Experts of a small language model.
Size: 8 layers, width 192.
Below are experts of layer 3 (counted from 0) of a mixture-of-experts language model. Rows are named router (the router's row for the expert), down (a neuron's output weights, with its number) and show model dimensions 128-191. Each number is 128 + 24 x the weight over its row's rms, rounded and kept within 0 to 255.
Before each expert's rows: "comes before" lists some tokens at least twice as common just after its tokens as in all text. This comes from a sample of Wikipedia text that the model never trained on. Tokens count by the router's weight.

# expert 33
comes before: " the", " be", " a", " The", " make", " have"
router [143 105 136 119  93 134 156 123 144  82 131 132 147  97 135 168 120 118 147 151  83 127 121 104 106 146 142 145  74 146  78 121 157 122 157 136 116 112 103  78 155 109 122 101 132 144 140 125 151 181 159 127 151 156 124 143 100  95 145 121 107  89 150 151]
down0 [ 92 125 153 105 133 122 153 129 100 115 164 106 127  88 123 155  73 109 154 141 165  91 160 120 125 118 159 101 143 159 138 168 107 135 148 114 104 107 169 186 110 130  92  97  93 136 137 128 105  88 111 102 117  75 157 116 170 103 137  98 147 105 123  99]
down1 [116 102 110 120  62 131 124 106 110 170 142 121 151 112 186 187 113 105 167 160 141 110 106 118 114 147 129 123 111 114 140 123  88 114 156 129 119 111 132 131 116 118 102 120  85 139 120 148 128 157 154  93 150 116 147 138 140 138 146 123 154 141 126 155]
down2 [116 120 169 135 132 172 140 125 150 141 137 115 128 118 136 125 142 129 170 143 159 154 138 145  92  91 131 124 138 110 123 162 154 145 129  90 135 119 114 116 109 139 121 118 156 139 127 135 116  93  98  76 146 136  83  89 134  80 113  83 104 169 102 127]
down3 [157 157 116  83 134 186 140 143 128 108 106 163 147 105 113 133 153 153 152 147 105 112 111 153 107 121 140  87  87 121  77 144 148 119  95 104 134 123  99 161 117 132 136 100 119 153  94 105 138 128 137 120 158 144 135 119 106 127 126 133 130 142 164 136]
down4 [ 74 101 125 164 107 103 135 109 130 133 119 134 175 125 136 147 128 110 130 146 142 150 127 124 125 124  94 170  98 152 158 109 137 158 102 177 112 124 148 141 160 108 171 113 110  66 122 123  89 157 100 133 125 118 144 177 140 107 128 111 131 144 135 116]
down5 [133  93 131  73  86 157 118 161 161 104 162 131 143 116 135 144 130 110 175 146 155 116 173 136 117  54 135 134 153 107 134 164  93 118 138 139 143 101 121 105 125 134 132 139 133 145 158 101  92 147 136 107 124 155 145 118 110 154 134 143 134 116 127 145]
down6 [116  99  62 139 138 123 118 148 131 143 102 191 137 133 134 100 109 137 132 117 114 129 132 114 160 140 124 153 153 138 122 167 147 132 121  77 163 122  97 111 112 185 116 165 152  92 143 121 158 136 122 114 162 120 146 125 104 133 147 143 152 186 143 122]

# expert 49
comes before: " |", ")", " (", ",", ".", "^{"
router [126 115 166 154 143  98 147 110  67 134 126  97 141 119  95 134 140 129 126 152 132 152 157  90 163 137 150 105 143  88 130 103 124 141 127 123 148 155 145 156 141  86 124 154 181 108 101 135 108  90 120  93 100 100 150 105 147 124 149 112 114 146 108 137]
down0 [130 116 130 166 152 130 129 108 129  97  99 144 112 137 144 125  66 163  79 155 143  94  97 114 108 108 124 135 161 156 124 140 146 133  86 136 116 136 119 108 101  91  93 118 136 157 141 125 143 146 120 121 115 140 138 129 141 113 142  87 104  67 121  85]
down1 [124 100 132 126 137 142 168 152 126  92 139 109 149 156 136 145 207 148 133 147 144  96 137 123 171 114 160 132 144 145 103 140 129 158 144 119 176 123 165 137 105 107 103 122 128 142 131 123 111  61 101 126 128 159 139 189 104 106 152 102 173 153 146 137]
down2 [179 137 114 116 122  94 106 118 126 161 165 136 126 136 141 100 192 124 113 133 125 168 157 105 165 121 118 157 111 185 150 148 144 105 140 137 115 103 171 103 132 121 102 136 110 149 136 107 115 103 156 106 156 138 130 137 128 144 153  66 140 112 133 132]
down3 [101  62 110 126 114 166 130 144 131  75 126 119 103  83 103 125 146 126 136 143 133 109 128 117 144 129 113 151 159  93 133 110 135 134 148 133 123 111 139  61 115 160 176 170 126 122 149 104 138 142 127 112  94 120 127 149 112 148 107 107 112 101 134 123]
down4 [134 114  97 141 143 121 127 130 134 129 126 102  90 128 117 109 148 145 102 131 116 144 142 175 123 134 144 119 123  84 156 136 122 140 105 112 102 155 149 145 116 155 105 147 117 156 123 135 138 139 146 182 141 142 132 111 113 131  95  74 157 124 159 159]
down5 [121  79 124 116 142 105 131 107 129 146 147 121 113 119 124  89 138 145 123 210 138 150  94 144 124 142 109 147 113 170  91 137 146 139 111 105 144 118 156 146 148 146 126 123  98 138 134 151 133 141 130 149 181 118 102 142  98 117 190 100 112 173 118 140]
down6 [114 141 157 150 125 113 110 145 141 136 104 106 114 136 179  82 109 171 143 167 112 123 116 149 101 139 172 149 119 153 145 126  86 141 169 117 159 129 120 136 151 138 112 114 157 129 132 133 121 121 117 170 179 153 130 100 134 156 139 126 141 142  97  71]

# expert 36
comes before: "\n", " |", " and", " a", " is", " who"
router [153 149 119  96 124  96 159 104 125 140 124 157 134 119 109  92 107 130  94 137 103 142 130 108  97 124  95 117 133  77 114 113 103 113 156 106 138 186  87 124 135 121  92 122 116 100  84  95 131 147 153 135 160 108 123 148 115 155 176 116 126 126  97 160]
down0 [ 97 146  92 117 108 140 178 163 121 106 102 151 126 163 165  97 145 131  93  98  89 140 138 174 154  83 165 135  86 146  88 118  87 144 147 129 139 136 148 120 138 144 145 139 130 141 167 126 106 128 117 149 135 149 141 143 120 130 142 121 152 106 160 122]
down1 [164 147 153  94  77 128 162 119 142  89 147 129  82 132 159  87  94 113 140 112 119 153 125 114 136  75 159 176 134 119 110 139 161 125 148 109 122 150 134 104 152 149 158 137  72  89 118 195 127 143 155 149 126 137 118 102 129 115 135 122 141 120 137 145]
down2 [133 108 151 104 107 133 158 137 118 126 121  88 160 136 193  81 139 132 123 147 160 160 139 122 162 121 193 163 122 133 121 126 109  91 145 122 104 106 128 177 105 124 123 152 143 151 151 122 156 104 153 140 132 122 174 170 129  97 132 118 168 107 104 126]
down3 [103 149 131 125 136  70 128 140 136 114 117 120 112 101 129  96 160 130  96 151 111 105 182 138 127 111 128  77 124 125 160 135 130 125 126 146 116 147 152 143 123  95 182 165 153 155  91 119 113 142 196 151 136 117  82 148 102 164 104 135 140 104 142 132]
down4 [108  86 101 117  81 152  99 120 114 127  92 127 131 171 146 139 118 124 112 137 140 155  95 157 123 146 144 171 172 128 114 139 141 101 117  77  89  98 152  89 114 147 146 137 138 121 145 144 100 173 166 125 129  78 104 126 170 109 105 140 115 147 137 111]
down5 [169 134 114 135 155 158 130 100 112 154 157 101 160 156 114 104 157 156 127 107 160 141 138 115  76 111 109 120 112 107 169  95 131 138 139 124 133 153 121 125 121 111 132 121 124 143 113  91 149 163 139 130 152 153 126 143 133 134 150 131 122 118 142 133]
down6 [211 125 131 137 117 157 100 120 184  90 117 162 121 112 161 148 146 137 116 106 148 140  83 133  97 117 112  86 173 126 146  90 151 136 111 107 154 117 115  99 112 132 132 143 140 138 130 129 122 112 171 135  80 126 129 140  99 141 119  97 146 139 140 141]

# expert 1
comes before: " the", " a", " his", " an", " their", " her"
router [124 104 130 104  80 148 133 146 142 145 129 123 126  88 149 124 106 120 130  98  94 114 105  85 120 111 101 117 141 131 139 102 142  84 154 151 113 113 101 139 165 129 181 132 116 120 112 122 158 130 119 145 169 126 104 168 159 141 167  97 145 136 130 145]
down0 [108 121 122  67  75 131 202 123  96  81 110 151 131 141 157  86 152 139 123 143 148 168 149 150 150 125 174 136 121 106 141  82  95  90 144 119  86 145 110  95 120 192 147 137 130  88 135 148 165 148 119 145 126 117 140 135 124 127 139 145 148 203 118 124]
down1 [136 115 147 165 128 179 129 131 103 101 125 117 146 148 144 105  96 151 119 131 128 141 176 147 122 105 169 137 147 157 153 126 111 110 161  84  90 178 109  78 131 107 121 124 136 158 131 112 132 137 132 114 145 151 130  92 130 125 141 112 150 152 154  88]
down2 [114  72 117 148 153  88 105 136 103 132 105  84 116 110  98 148 152 107 130 117  99 105 148 147 154 149 168 152 136 178 132 129  83 125 103 103  89 105 130 135  85 126 127 100 141 161 169 114 118 106 115  78 138 115 141 124 165 109  74 117  97 140 129 116]
down3 [141 130 121 108 173 154 150 156 125 134  99 142 125 129 132 103 125 128  77 116  96 150  97 136 149 107 128 131 106 157 125 131 107 130 142 132 140 114 114 117 146 142 113 144  87 139 123 117 150 113 148 131 132 164 132 107 153 147 168 129 141 106 121 171]
down4 [130 113 138 100 141 158 150 141  90 141 130 102 154 142 118 133 119 141 105  88 108 158 136 163  92 129 123 110 121 152 102 131 103  91 105 158  95 102 147 138 106 139 134 114 134 166 127 130 151  93 131 137 114 145 139 152 125 127 131 152 133 148 101 157]
down5 [131 129 137  98 155 146 146 100 116 130 104 151 168  79 125 100 137 144 177 127 119 131 160 133 136 136 133 114 135  87 125 142 118 151 125 142 101 139  70 137 141 156 160 161 123  99 125 114 142 113 116 138 121 152  92 108 106 147 155 139 146 108 148 141]
down6 [175 108  93 128 150 164 111 159 130 138 103  83 126 112 110 127 122 101 121 134 156 122 140 146 112  84 161 105 151 131 115 150 156 130  97 162  87 114 147 136  91 113 134 123  95 100 146 123 131 153 128 105 158 184 112 175 161 136 156 138 132 113 106 162]

# expert 4
comes before: " a", " the", " also", " not", " an", " known"
router [109 148 162 156 129 123  74 101 181 172 142 125 138 158 165  88 125 126  82 122 196 104 143 169 126 138 150 154 146 108 170 112 137 106 115  82 127 167 132 115 129 134 123 127 104 106 141 157 121 121 142  97 132 110 114 167 119 155 153 148 147 152 127 162]
down0 [130 159 120 164 153 114 128  59 108  84 146 132 161 138 137 121 125 139 162 110 146 109 102 141  95 167 128 113 100 121 105 125 119 156 146 119 121 136 181 140  89 114 134 103 105 132 115  70 128 145 106 162 112 162 171 100 148 150 106 145 120 110  97 158]
down1 [118 152 128  72 124 162 141 137 169 134 122 110 118  98 138  65 149  95 137 150 112 116 131  63 113 143 130 161 148 120 135 106 156  83 118 142 135 137 127 114 124 113 123 140 117 103  99 113 155 119 134  80 146 150 108 120 138 127 153 115 122 126 199 154]
down2 [116 122  92 115 126 157 128 108 170 133 131 144 114  77 106 111  62 116 144 132 133 123 131 153 127 137 140 177 139  75 117 135 152  97 130 130 127 158 109 140 126 113 122 124 112  93 112 102 162 143 139 128 135 165 156  98 133 139 166 164 108 127 125 131]
down3 [ 80 140 126 121 155 138 131 153 114 166 133 142 128 133 157 141  66 118 139  93 123 162 137 126 151  89 124 120 137 147  86 127 102 108 124 103 132 138 117 131 131 158 127 118 135 141 144 107 120 102 104 177 144 138 158 127 155 108 171 149 109 111  77 104]
down4 [138 166 143  91 122  97 135  99 154 129 164  88 154 153 182 105 118 124 124 118 147 111 141 137 129 100  95 163 109 115 139 112 121 145 172 142 116 125 153 159 163 147 101 126 165 131 116 105 140 112 108 101 121 140 161 122 115 139 111  99 139 102 128 121]
down5 [145 111 125 107 121 153 168  76 129 108 134 106 110  73 109  72 112  90 176 139 118 147 136 158 104 134 164 131 130 105 134 133 127  65 167 166 122 124 128 135 121 142 146 119 138 116 110 138 155 106 129  86 119 151 155 140 142 131 181 143 107 104 155 108]
down6 [115 159 145  99 114 144 112  97 116 131  98 135 106 116 134 147 125 117 145 119  92 169  68 148 112 136 149 114 192 172  94 119 116 100 122 117 121 175 154 104 117  96 129 164  86 130 134 133 109 156 140 112 168 165 154 132 134 150 163 108 132  72  98 140]

# expert 15
comes before: " of", ",", ".", " in", " and", " ("
router [161 146 143 136 107 120 150 133  45 139  96 128 160 172 120 106 128  96 116 154 112 137 104 112 173 148 109 108 119 116 114  93 124 121 120  72 102  60 130 144 141 113 160 125  81 126  95  82 145 112 131 134 138 123 129 110 137 164 130 125 103 118 123 113]
down0 [148 151 123  85 131 107 161 148 114 110 145 130 137 110 161 118 104 101  95 136  82 142  82 107 122 139 130 126 108 138 151 109 158 108 112 153  80 126  83 129  98 155 151 113 119 107 109 126 137 161  88 131 118 134 150 127 127 151 147 137 142 161 117 124]
down1 [137 138 144 125 132 188 138 117 129 138 175 147  86 149 100 118 146 148 157 163 152 121 149 112 126 161 191 101 104 100 120  69 132 159 144 132 118 129 139  98 108 111 111 129  89 134 154 166  91 136 142 113 133 106 150 128 158 126 139 136 144 120 158 129]
down2 [142 122 197 186 113 139 118 124 139 125 158 119 109 140 154 104 127 102 103 151 107 144 139 145 156 146 145 103 137  96 177 118 146 131 134 161 124 179 132 163 112  72 119 100 117 122 104 160  97 140 104  96  63 108 150 133 170 166 105  89 155 105 132 145]
down3 [128 132 157 113 155 122 101 117 149 127  89 141 104 153 115  85 119 177  78 148 141 120 132 134 176 152  72  97 133 127 111 105  97 141 111 129 112 104 156 131 145 133 134 116 104 147 133  95 119 140 150  96 155 140 137 107 115 126 153  81 133 113 123 166]
down4 [137  97 110 125 102 157 153 188  94 146 132  64  97 165 150 118 168 144 149 158 104 149 129 157 128  97  94 110 127 122 133 166 116 145 188 179 100 125 137 159 107 122 129 156 139 135 109 113 110 116 145 127 110 143 120 136 107  93 116 153 101 165 127 136]
down5 [131 119  67 113 130 114 139 148 129 137 130 166 145 111 106  87 148 120 133 116 112 108 121 110  92 118 110 102 139 126 118 113 134 110 146  95 113 134 152 122 134 150 121 122  67  96 118 114 127 137  95  89 105 189 174 133 113 113 158 112 126 167 161 137]
down6 [163 102 126 103  86 132 113 171 178 138 122 126 119 148 145 173 123 156 148 127 160 129 159 144 114 136 114 166 149 128 101 127 108 122 131 133 157 111 115 120 118 127 144 126 158 137 157 120 103 157 129 136 114 100  92 164 130 175  83 177 124 112 137 141]

# expert 39
comes before: " and", " the", " but", " which", " a", " with"
router [148 140 146  96 107  83 138 114 130 153 139 152 114 116 145  39 147 139 112 125  71 147 140  91 124  94 110 121 115 106 140 114 136 123 146  91 131 146 121 132 101 146 117 120 110  99  99  96 153 116 175 141 137 106 139 197 104 126 169 123 117 124  91 133]
down0 [114 140 101 107 110 158 148 119 127 131 130 109 126 127 116  73 107 139 112 111 147 126 137  94 134  95 132 126 149  65 114 177 115 135 112 103 128  80 133 117 125 141 119 178  98  99 138 140 134 112  98 132 195 161 138 129 157 117 168 121 147 155 130 145]
down1 [132  93 139 141 101 117 105 138 106 102 172 125 111 127 128 109 114 113  81 139  88 134 124 186 115  88 118 161 141 105 184  73 108  94 155  97 116 126 127 100  96 143 130 164 128 146 127 159 135 132 141 171 119 105 122 117 148 134 116 125 128 132 125 113]
down2 [114 108 133 132 136 108 146 144 164 132 116 138  98 178 156 125 113 171 141 111 125 129 134 139 162 145 108 129 179 139  93  73 138 116 112 105 185 140 136 144 129 137  91 149 160 116 139 104 138 169 135 105 123 146 150 141 118 143 108 145 107 154 140 142]
down3 [154  89 169 174 116  90 116 104 125 111 127 115  95 163 117  60 110 168 140 125 123  91 183  67  98 129 146 162 125 160  79 111 147 145  99 107 147 135 106 118 118 131  98 156 111 118 156 110 119 150 113 117 150 145 129 106 105 169 148 164 125  83  95  94]
down4 [125 174 140 121 147 104 186 166 130 105 109 152 132 139 116  97 130  96  98  81 110 131 133  94 106  85 133 147 138 141 109 117 135 115 141 149 148 150 127 119 133 128 112 160 143 162 162 133 108 107 120 111 177 144 131  80 113 130 178 154 150 124 135 142]
down5 [126 148 154 142 140 102 146 104 120 131 183 167 157 159 143 123 144  77 104 118 122 170 140 125 127 103 122  89 116 155 156 143 145 144 102 119 132 150 119 124 129 120 148 176 119  84  81 104 144 146 135 156 118 142 144 119 133 132 115 113 165 121 182 148]
down6 [155 141 160 129 134 147 157 110 112 142 132 125 111 124 111  96  66  93 110 127 158 140 156  99 123 152 113 119 126 116  90 118 126 110 132 152 124 119  81 121 101  76 143 157 145 113 121 111 139 128 123 149 127 122 134  90 109 133 202 125 147 101 159 139]

# expert 19
comes before: " was", " he", " is", " The", " had", " the"
router [148 143 179 132  90 146 126 119 139 183 127 134 124  96 133  99 105 115 135 145 135  88 113 143 147 115 130 175 106 113 138 138 163 125 128  95 111 153 124 119 122 154 160 117  73 126  94 174 135  96 131 131 155 132 121 189 133 127 142 160 113 161 120 112]
down0 [161 157 147 130 146  99 153 119 123 145 158 200 138 145 128 100 182 116 105 123 120 118 150 118 134 127 113 132 103 141 103 111 140 155 114 117  99  83 147 176 126 160 133 164  98 135 133  81 140 140 111 120 116 108  88 101 172 157 170 135 140 136 108 156]
down1 [102 111 156  99 159 116 151 124 120 125 144 166 152 132 122 172 114 144 122  95  94 154 136 105 118 112 125  98 121  88 127 100 133 117 139 113 105 145  81 143 163 115 120 107 118 125 144 101 167 143 145 130 123 151  90 123  90 135 193 100 177 109 113 154]
down2 [196 147 111 113 118 114 105 113 159 119 127 105  90 155 146  93 115 154  82 117 138 125 118  99 109 141  71 123 120 173 114 107 143 117 107 115 140 146 139  95  84 137 149  89 173  93 134  98  86 133 123 135 100 146 118 153 131 160 138 140 120 111 131 128]
down3 [135  99 129 129 143 160 124 127 146 139 116 175 165 108  93 102 113 167  73 139 113 123 125 129 123  84 139  79  39 121 164 129 123 173 109 154 115 159 116 123 100 113  80  97 119 117 106  90 163 127 164 119 140 155 130 127 126  90 129 103  98 116 157  94]
down4 [125 128  82 163 149  86 101  92 124 148 124  74  83 125 170  93 138 125 107 146 168 208 118 112 127 158 152 150 120 139  94 142 125 111 154 117  89 116 146 143 105  98 132 148 128 128 121 100 116  94 136 123 127 119 162 148 157 126 130  89 152 172 112 119]
down5 [134 134 123 132 139 142 114 110 195 109 129 113 163 158 151 102 116 182 110  70 135 163 118 171 119  79 115 120  92 167  89  69 130 123 117 134 143 110 111 101  98 114 114 134  99 106 121 108 113 148 127 134 126 191 118 127 152  86 106 108  96  99 130 139]
down6 [100 155 136 151 156 118 149 102 126 161 154 168 155  97 123 145 145 142 121 108 149 143 105 102 157 129 141 148 164 142 139 172 136 124 149 122  95 114  86 116 184 161 132 136 152 142 151 120 101 157 117 123 129 126 117  92 113 158 145 160  99 120 122 108]

# expert 20
comes before: " |", ".", "%", ")", " km", "}"
router [100 141 136 114 144 137 164 128  88 153 142 101 118 136 112 202 117 135 157 139 157 116 115 165 142 144 132  99 183 101 136 105 104 128 134 131 124 121 158 157 154 122 131 103 160  95 159 169  98 116 112 113 121 114 120 161 161 149 149 146 117 128 127 136]
down0 [162 125 117 118 149 145  90  88 126 170 125 145 135 118 104 112 141 149 127 107 137 101 123  93 191 130 102 181 144 114 119 109 116 117 166 127 112 113 153 187 115 135 116 123 121 139 125 142 100  89 116 148 103 186 147 166 150 156 151 160 160 127 109 168]
down1 [131 190 121 133 119 113 148 151 151 124 114 106  96 110 117 130 106 123 139 128 120 135 106 167 141 142 113 128 150 149 129 142 120 127 149  97 146 114 146  99  94 125 111 137 158 129 129  89  90  93 111  98 138 141 113 134 122 114 112 149 145 134 133 142]
down2 [187 142  85 139 148 139 140 123 114 146 159 147 116  83 120 154 103 147 113 150 146 142 179  99 131 127 122 128 128 129 113 152 120 159 120  93  95 121 143 135 124 143 117 117  98 110 109 150  93 126 135 148 101 129 140 158 138 147 156 106 125 116 150 172]
down3 [111 137 144 135 119 131 119 134 137 123 115 123 152 132 125 102 127 156 100 141 137 119 111 144 102 122 154  80  97 127 146  64 123  99 142 151 118 159 141 107 143  82 166  99 136 131 180 137  98 119 156  91 131 144 101 149 101 167 123 180 109  88 102 110]
down4 [161 126 125 102 127  90 118 189 111 145 154 120 125 131 111 100 139 126  98 162 104 133 126 159 116 133 140 123 174  91 148 154 137  88 106 117 145 125 128 108 131  89  81  96 149 100 164 160  84 133 135 102 117 164 142 137 116 119 159 134  95 107 112 125]
down5 [129 135  52 115 145 144 105 145  63 145 117 130 105 147 129 109 149 199 115 103 116 134 135 152 141 125 105 140 147 106 131 121 135 138 148 121 123 157 112 134  80 136 126 175 132 125 104 139 204 142 120 188 108 137 183 156  95 119 142 137 139 117 135 154]
down6 [126 124 168 160 113 119 142 122 114 138 152 147 129 134 139 167 142 149 131 151 123 122 154 115 102 144 104 142  99 142 142 130 110 123 126 136 148 138  87  88 156 131 104 132 185 110 136 126 125  86 132  91 148 118 105 138 106 155 179 152 175 139 145 139]

# expert 12
comes before: ":", "\n", " |", "==", " ==", " of"
router [110 114 119 137 122 100 128 118  91 134 116 109 146 180  62 150 107 108 137 158 146 141 138 118 168 143 141 108 145 112 122 117 154 136 101 158 124 123 137 124 152 108 117 150 134 117 119 134 156 141  60 137 122 104 160 111 103 108 144 124 131 152 138 137]
down0 [ 83 139 133 173 110 110 153 197  81 115 112 130 142 171 105 143 142 151 145 143 122 136 110  91 102 123 124 164 123 141 108 144 119 184  99 143 138 101 120 112 131 149  95 108 129 127 135 115 101 121 107 108 124 127 108 117 121  91  49 145 108 141 123 111]
down1 [ 94 173 131 110 135 100 134 132 107 137 137 125 115 154 142 135 168 112 139 103 179 123 162 150 149 126 125 136 116 141 133  93 119 119 155 104 137 159 185 125 126 104 139  72 109 139 116 109 142 102 127 116  98 135  84 134 145 172 146 131 110 117 110 108]
down2 [167 110 115 141 138 122 108 150 123 147 150 152 122 127 143 135 107 133 111 105 125 122 137 117 131 183 112 108  71 157  99 126 133 174 132 119 129 153  85 123 175 104 114 113 168 146 149 123 115 157 107 169 121  52  93 141 173 116 109 102  90 158 128 128]
down3 [ 88 126 119 120 108 147 104 152 125 121 131 118 119 107 134  90 127 134 127 125 119 161 126 105 121 143 159 130 145 110 146 128  86  97  92 113 133 119 120 134 105 137 110 113 120 138 151 172 115 128 147 144 117 125 147  98 132  77 123 107 145 106 132 105]
down4 [ 94 112 133 103 107 105 146 129 109 120 178 132  84 136 112 106 104 117  81 109 148 128 124 132 118 104 100  95 100 124 124  99 161  97 100 120 127  59 102 105 106 164 147 130 115 115 143 133  83 103 163 117 110 121 146 106  96  96 148 173 120  99  87 134]
down5 [ 94 147 175 145 125 141 152 138 128 114  88 136 169 155  89  89 162 129 101  75 148 129 135 104 143 132 120 129 101 155 137 101 142  95  83 166  91 132 188  99 140 147 117 101 137 144 111 150 149 118 134 127 125  94 124 184 132 112 128 121  97 127 105 113]
down6 [ 97 101 138 136 128 131 141 148  96  68 122  65  89 137 105  98 150 117 150 138 124 167 179 111  96  86 114 118 120 151  85 181  96 144  97 103  96 124 100 129 118 120 155 136 174 110 147 105 103 145 141 103 186 121  80 140 153  90 121  89 112 137 126 111]

# expert 47
comes before: " |", ")", "–", ",", ".", "),"
router [106 145 139  98 139 128 162 136  86 133 142 114 121 126 143 201 107 119 131 134 150 108 155 116 113 137 117  94 169 121 125 128  97 147 150  95 126 130 122 150 167 118 152 143 149 128 180 164  97 118 145 141 116 145 113 127 151 129 161 135 118 135 127 150]
down0 [128 123 121 111 144 168 132 162 120 133 101 152 111 133 114 101 111 118 136 133 104 127 120 130 130 120 123 147 166 127 119 106 159 137 139 113 130 121 173 129 152 152 118 142 148 106 149 140  83 136 122 141 173  83 120 145 132 135 150 113 138 119 148  93]
down1 [127 100 134 130 104 143 178  79 116  71 142 133 179 167 136  42 107 133 134 101 164 148 128 135 152 148 139 110 130  97 147 125 139 112 138 157 135 128 155 150 148 112 150 130  88 136 129 164 161 151 111 137 144 108 137 139 127 126  92 152 120 126 122 112]
down2 [131 176 128 103 138 104 168 100 132 168 160 120 149 114 113 138 131 121 111 126 113 103 124 108 134  98 114 113 131 158 107 114  79 127 130 127  86 119 154 116 150 157 111 105 145 149 118 115 108 108 112 111  77 108 103 118 132 146  85 107 106  98 146 149]
down3 [143 124 165 121 136 145 147 117 138 120  89 110 107  97 107 143 112 111 127 137 154 106  77 162 127  86 123 149 136 138 118 102 113 139 154 124 105 111 139 118 160 132 146 143 101 102 107  92 150 110 128 118 155 110 132 124 119 131  89 151 133 162 125 121]
down4 [184 118 121 119 134 105 130 146 119 144 130 107 141  98 128 125 143  84  89 123 125 164 127 102 141 154 133 168 134 144  96 172 133 132 105 139 139 110 114 128 190 178 146 151  93 128 110 126 110 116 132 143 120 124 137  91 152 143 153 158 112 116 139 186]
down5 [121 116 153  97 155 108 177 177  94  98 122 144 110 118  94 127 142 129 154 150 118 139 130 130 169 101  93 117  93  87 140 102 129  92 158 120  91 156 121 133 111 145 164 153 141 147 174 101 124 132 123  95 106  79 116 152 150 135 126 105 104  56 166 112]
down6 [ 79 119  93 128 129 134 126  98 113 120 126 143 148 151  83 108 154 104 105 134 155 109 133 137 104 142 143 189 136 177 148 187 155 127  95 148 146 102  81 117 132 115 115 111 120 112  96 141 156 153 106 102 102 131 140 122 118 138  81 137 153  90 144 137]

# expert 57
comes before: " of", ":", "s", " in", "ed", "ing"
router [ 94 103 137 157 175 130 128 112  39 139 111  76 150 108 121 159 124  83 124 158 124 144 119 104 178 133 131 132 135 111 129 131 145 123 140 126 147 110 131 119 112 118 157 142 125 136 109 130 123 139 156 123 144 134 134 104 171  97  63 161 131 120 123 111]
down0 [121  92 122 155  90 118 119  95 139 128 117 104 142  99 127 150 164 115 139 110 176  81 147 153 175  89 134 145 125 127 156 144 106 152 163 153 134 138 107 161  79 104 135 116 141 130 117 106 120 158 116 172 145 126 116  98 129 114 131 141 150 122 127 125]
down1 [144 160 120 124 136 164 114 144 144 139 128  69 141 147 152 153 176 117 105 137 127 102 138  87 114 167 127  91 109 123  85 101 141 129 112 123 137 129 148 114 130 107 114 158 161 115 118 152 141 103 137 134 126 137 147 112 113 181 138  94  61 165 156 129]
down2 [158 123  90 162 150 131 140 127 106  98 108 162 143 149 174 191 139 120 100 127 162 122 102 131 111 143 126  92 107 148 130 107  99 150 103 135 103 131 106 118 120 126 100 154 145 123 105 102 131 128  89 177  85 118 163 150 165 115 137 154 140 153 144 154]
down3 [102 156 136 117 147 127 120  98 160 115 176 101 161 143 119 124 129 187 120  78 122 165 135 132 131 136  98 131 124 139 138  92  89 155 105 116 123 130 122 103 164 142 121 136  59 170 151 111 124 132 163 116 116 111  99 117 139 142  96 164 132 163 115 122]
down4 [138 108 133 133 137 132 163 165  94 108  95 103 102 127 111 159 127 150  96 142 137 175  99 104 101 117 122 120 143 134 119 104 120 153 110  83 163 111 140 155 129 122 162 161  97 113 165 124 167 101 149 141  94 171  76 104 113 118 109  96 115 106 111 139]
down5 [ 87 176 154 148 111 156 137 116  91 134 121 146  93 124 149  89 127 125 161 122 141 134 159  99 117  97 157 187 145 127 127  80 121  87 148 158 104  99  61 128 122 148 137 141 154 173 140 133 125 114 141 154 134  73 176 144 162 114 131 124 128 141 126  63]
down6 [ 89 117 117 110 130  95 175 124 134 108 127 126 173 150 117 135 147 126 105 139 153 145 141 107 149 106 140 123 119 113 104 134 108 131 149 121  99 184 147 137 124 136 124 142  55  85 131 134 118 127 127 124 103 143 156 142 120 129 167 115 154 106 136 119]

# expert 46
comes before: " the", " a", " his", " its", " their", " this"
router [132  86  91 147 111 144 172 109 167 125 143 119 127 123 156 113  90 113 121 118 125 130 123 126 158 124 164 146 116 147 124 123 113  89 161 142 131  93 124  98 159 153 139 118  89 126 106  67 137 174 121 131 102 155 123 160 141 135 151 110 147 129  81 131]
down0 [120 119 157  88 100 111 107 121 156 104 103 167 122 119 178 135  91 173 134 131 138 163 150  80 147 121  98 118 139 141 122 118 160 103 155 115 119 129 115 136 157  75 102 117 131 120 128 126 106 123 117 120 166 114 134  99  87 149 149  80 110 146  85 109]
down1 [138 113 108 115  98 124 160 132 140 168  91 153 164  90 162  96 139 136 121 133 112 157 135 141 105 114 149 167 138 130 129 130 136 106 117 148 112 130 100 116 141 120 146 175 122 123 156 130 141 108 144 129 148 128 143 157  81 185 127 144 118 140 106 102]
down2 [161 154 111 148 172 158 102 125 122 137 115  94 130 151 140 144  99 116 133  85 143 133 140 155 122  92 164 133 140 162  97 149 115 141 137 130  90 140 167 143  96  96 121 147 125 145 101 100 133 114 149 155 111 132 154 107 173 114 156 125 121 100 113 127]
down3 [140 113 141 100 116 113 169 133 133 120 125 201 112 116 136 124 130 110 122  96 138 140 143 163 128 100 156 153 109  98 127 104 137 110 106  83 140 173 157 121 123 145 134 126  99 115 148  91 112 119 167 171  97 158 140 113 109 166 119 146 157 166  91 125]
down4 [136 116 145 142 132 101 125 110 132 114 107 116 140 115 101 196 125  88 153 166 111  89  71 132 131 136 116 134 126 108 142 129 139 125 125  96 151 109 108 155 133  67 143 115 103 109 154 145 118 140 126 138  85 126 125 111 130 101 106  99 110 141 165 126]
down5 [164 116 149 137 137  75 101  98  90 131 127  93 163 135 161 154 150  97 124 138 129 123 153 162 143 118 131  94 115 104 153 156 150 121 142 115 140 106 122 169 106 122 130 112 121 111 139 107 107  68 135 109 168  82 119  92 137 129 120 148 140 145 116 106]
down6 [114 131 164 127 145 148  79 139  91 105 162  94 143 135 107 170 133 151 104 164 122 128 165 131 121 119 166 114 129 165 121 137 152 121 116 138 124 110 132 145 112 123  72 125 148 128 132 153 104 131 141 138  91 111 126 130 153 143 107 129 151 109 117 120]